config = dict(
    experts_per_token=4,
    hidden_act='swiglu',
    router_score='sigmoid',
    routed_scale=0.5,
    balance_loss=0.000126,
    init_std_router=0.0237,
    lr_router=0.0003,
    vocab_size=7829,
    norm_eps=1e-06,
    tie_word_embeddings=False,
    optimizer='soap_variant',
    learning_rate=0.00202,
    beta1=0.95,
    max_seq_len=1024,
    train_tokens=286100000,
)
Below are experts of layer 4 (counted from 0) of a mixture-of-experts language model. Rows are named router (the router's row for the expert) and show model dimensions 240-319. Each number is 128 + 24 x the weight over its row's rms, rounded and kept within 0 to 255. Numbers have three digits each.
After each expert's rows: "gets" lists some tokens that make up at least twice as much of what it gets as of all text. This comes from a sample of Wikipedia text that the model never trained on. Tokens count by the router's weight.

# expert 9
router:112095182105117109166132113138155135105092098097142138141160129130162136111148152133125145112113065170138143165104141139138150144131114113090107137154177101157108111118102173128149112163128170193153093110135135096090154118089120123143133148
gets: "\n", ":", "==", " |", "===", " =="

# expert 47
router:140139136108120102145120130099135171122100136122121163131138136131133149152152141105121150132161068105166128138086157156112162142095124129050118166124133107147108120130121141186125099119113138161172129114138131093112157117143105124152166145
gets: " was", " is", " be", " first", " ", " a"

# expert 57
router:111134132137138083164105090153127179099127118110119152138126147142105151126089120157133124170148127152141171163117156133153186179081106150122148145122120152123142126168148147127127086165118094130140139154092125112116151117106125128145137138
gets: " and", " or", " not", " (", " also", "ly"

# expert 32
router:138149150122095121125137129141126121063077129134123169115132123108111143135160134117121133143195083195131138158080125138147145167108135123093143174176137122129117108146096149092123138117132125201148143101120135113114179095123126116173114154
gets: "\n", ";", ")", " |", "-", " ="

# expert 34
router:102124189103113124150127126087144140105137114159126150138116142137112109125104158134155137159117118108135170099109195173122138159106098090125095149113124121119111094145127139187156151153098134171148141109122145132077111143074130092133118134
gets: "\n", " his", "-", "'s", " her", " first"

# expert 16
router:117128149129107111093095146076129132092103124148133135146111140117152116166141172095099118136122094109144136159112143149190171128105131121090077145107170111138080132154119154135124160138116130131150102133170119116114142139146116139139152134
gets: " the", " The", " a", " of", " to", " had"

# expert 56
router:120104148093115132127078098085122149119116144140174171105141118118141132153112157143122152109128120106111113184150122144154144135116155107119101144155140127116100116144107193164104122186110143174148164133131127116120139109144135118148134126
gets: " of", " in", " a", "6", "8", " on"

# expert 8
router:111118186104124116135100106127151123134134130111145133168093106103171163165141162098125147117157107111147126170086178135130149152080168119066139170115145135146096159151127138164133119118131097171122124135111127131099143156140125109156159123
gets: " |", ";", " 5", " —", " 0;", " %"

# expert 27
router:102105159103122075151119121128162172141116136160141125094112128138134155115108179141134169136152094163149136179099155147140148143104082119059120102130172103148099119155110173137176116128132110183179146111142088123140153151124096152135128131
gets: ".", "s.", "==", ").", "es.", "==="

# expert 3
router:121122171094139100136111148099136107107129133150150098118115165147134152139123159149163131129148099154109168123102149128106128116101123150117138118131174109171142096161097182154119098170117131138164123117170115142100167112148128174112161137
gets: "\n", ".", "s.", "es.", "\".", "y."

# expert 11
router:140158128118149114133118126141106125074133086110104160136133135191114144134153151130141122145120094124137114121142167126101111144085127131089126104142133098159141145124113149123135117149117108201162159108127106118156157130157104114124119137
gets: " that", " which", " who", " but", " it", " and"

# expert 54
router:123108175131116123119110102132129134112118138149154158126108143142174170160157144084156124131142119096210101167109170155154148147044083124096135108145149141145122138123127159174132113137092145169163134146148115125072141103125105111117122136
gets: "-", "|", " to", "/", " would", " ("

# expert 15
router:106128157101124079142118156103112129113114112119131159105135121109146163163126108145126132117171077129171167156122152105121168106080112113091105123130149115127132144133105127136123118142118108178138116089115094135143112121151099126148126143
gets: " and", " or", "-", " the", " but", " He"

# expert 58
router:147125139125081111117110130149137121113162129117126152105130154138131120183128103138167130146149104161122114160120088125111113121152109106095109139093163121109138126141131165138105116147136133147088127094144104117097116132131125150141139103
gets: " in", " for", " on", " of", " with", " by"

# expert 62
router:099106174138131079183125152101169160132109162166104138106089126121120131118125168139113152129124141147138146153107173119159113155136096134107147183147160123144104135146117153177131119109120137165154143123112142108109139157102121113185153110
gets: ".", "\n", "s.", "es.", ").", "a."

# expert 5
router:146111100102126118132128122120183135120137133144129159147105151138127151143150140086137139188124101156127152156100134157139164124077139109107131143152141130146118123144089152196161101127176155173116124163126133127091120102086120117142138125
gets: "|", ")", " s", " 1", " 0", " "

# expert 21
router:147071128095106121127088159107140122110094137142141195110126128096134160168133123093121174149125107171162132161121166136139144084124089137085155166133154111155108153138104192170109124117123151189134107132134138121126130117147119136143118154
gets: " |", " to", "|", ";", "'s", " government"

# expert 17
router:163118131088146119141106145152144128069132172157142178125132146093103143172101167117122145144162109153157138127121176172134140150100118109087143140125163145127128128164089167170156123134125157199178107112126113106081168130108111112126111122
gets: " |", " at", " ", " film", " M", " series"

# expert 48
router:138122149126096100121144142137148119086131140122133155121131123123152164161114106108119148143131118152121130177095119145155139124110115147075100134163132151151138115138077176145118107111130137113118141104104149160138158151141126171160160149
gets: "ing", " to", " for", "ed", " made", "\n "

# expert 38
router:132147141126106134153105098076138138142129092155105145134129114145129133165108167093139138165111140134125149163126153131109134145098124124117158147133127126154162151122110144110114089113090111138167159153131125111113125139133100107187124105
gets: " the", " of", " two", " other", " 2", " one"

# expert 19
router:143135135078085108137138159132117098099105145152135142126115173138122145135132132100165122125128118109102160121158161134113165146105150137125165126138103092154134106133159170142128108163138102126181115130145091103140184119125111162151171128
gets: " as", " that", " after", " for", " when", " is"

# expert 35
router:140123158103083127127066111102110157118082172163147123157130130135131114159128136142157127156158103090118112090102140182156154142073139089114105168134147124143126103121142123144114131133134105154162119159127128087082166121124099153134109114
gets: " was", " as", " he", " to", " is", " He"

# expert 42
router:131101104122075146131147139118170128120095143181079154174084111114121145136167121102125141151184091133178181146130120121087180110065138138095141169105144094164145133183089146143091135115146101156117124139142161146108136125152115140168184116
gets: " a", " the", " an", " A", " The", " T"

# expert 0
router:114107092128124089142133106137157128099106145141149122158128124137115149110114150154164137138169098139150162117096130136108130136091136137089141098102164092091154153120137149183149095106094155152124132099129104116120156171125137127085116145
gets: ",", "s,", "e,", "),", "a,", "es,"

# expert 45
router:106127170129120106131106141140124141078127147146155180153106166152101168138103141130147160134157096104118138125145116141109118133077141099077141124133133086124088130176143149162145129123144133158134147105120129099152158160138119123118129125
gets: ":", " that", ",", "ing", " said", "ed"

# expert 49
router:133094134121130119152086116097146125126147147151161148120078141091146139136172152129145139124133113119125130149104159150119164164107148117097118143090159135158109122137115153144146097146114147163131118156134119122120149085129138151142158114
gets: "-", " the", " in", " In", " of", " un"

# expert 61
router:169109161097110138165099114115145139109151107133157141148134118110109126188106145102091157180146117135133083158163125167093105140131156137100131116125170123105139096130088134140108137139130176198180145123161131121085160144140107132117141119
gets: " of", " in", " from", " to", " by", " In"

# expert 6
router:106110127129148114163130146122119160134117116153112129140113113135135130142122170119120088126155118099169125134108112181130129155105140153062136072135137114137128146142109125171127097132120138167165141130144121112099153109165126113132162114
gets: " ", "h", "a", " b", "c", "i"

# expert 39
router:108104166106103097145085144106156146108148116175149124119130148152147155164124139116174139153131096144122160135138185115112137116073137164113132150143169100116113123147131140161097103139117141133171132105135100149123165136133101144134145148
gets: "\n", ".", ".\"", "\".", "s.", " Act"

# expert 29
router:128117137114143121132110121097120121122123141201109130102119128127147113147097156125110117132147108131119154151143123149136173153119088149101135133112154119134136112182113140160103171132133127172168097132101099107083120142158134157153121123
gets: " the", " at", " a", " his", " ", " their"

# expert 41
router:144098137093094145144076135112129114106113134119114138158150136139175127175109135081141149137150093157134114161127136128130146121094115102087125098172148153156131101108123150171090099149129110147134128147171116106140148128118108149158105098
gets: " the", " in", "|", " 1", " to", " 0"

# expert 51
router:132117148100125086170125134150132154094098091104120110127106087159135168158121125123158127102180082156104142175095177163143144154069123132076117118113153134108124137139112169179108129121165113176119098150115143152113150129089121122128180118
gets: " in", " the", " of", " at", ":", " to"

# expert 55
router:166125183136072126132132096140115119127161119147162115161076163103147193145115169134169124127134134159162159127141138100125148174088123127106088129122168134142129157139103157133091131134117126155130133150177093100104129105121130132141144113
gets: " a", " an", " the", " The", "ar", " A"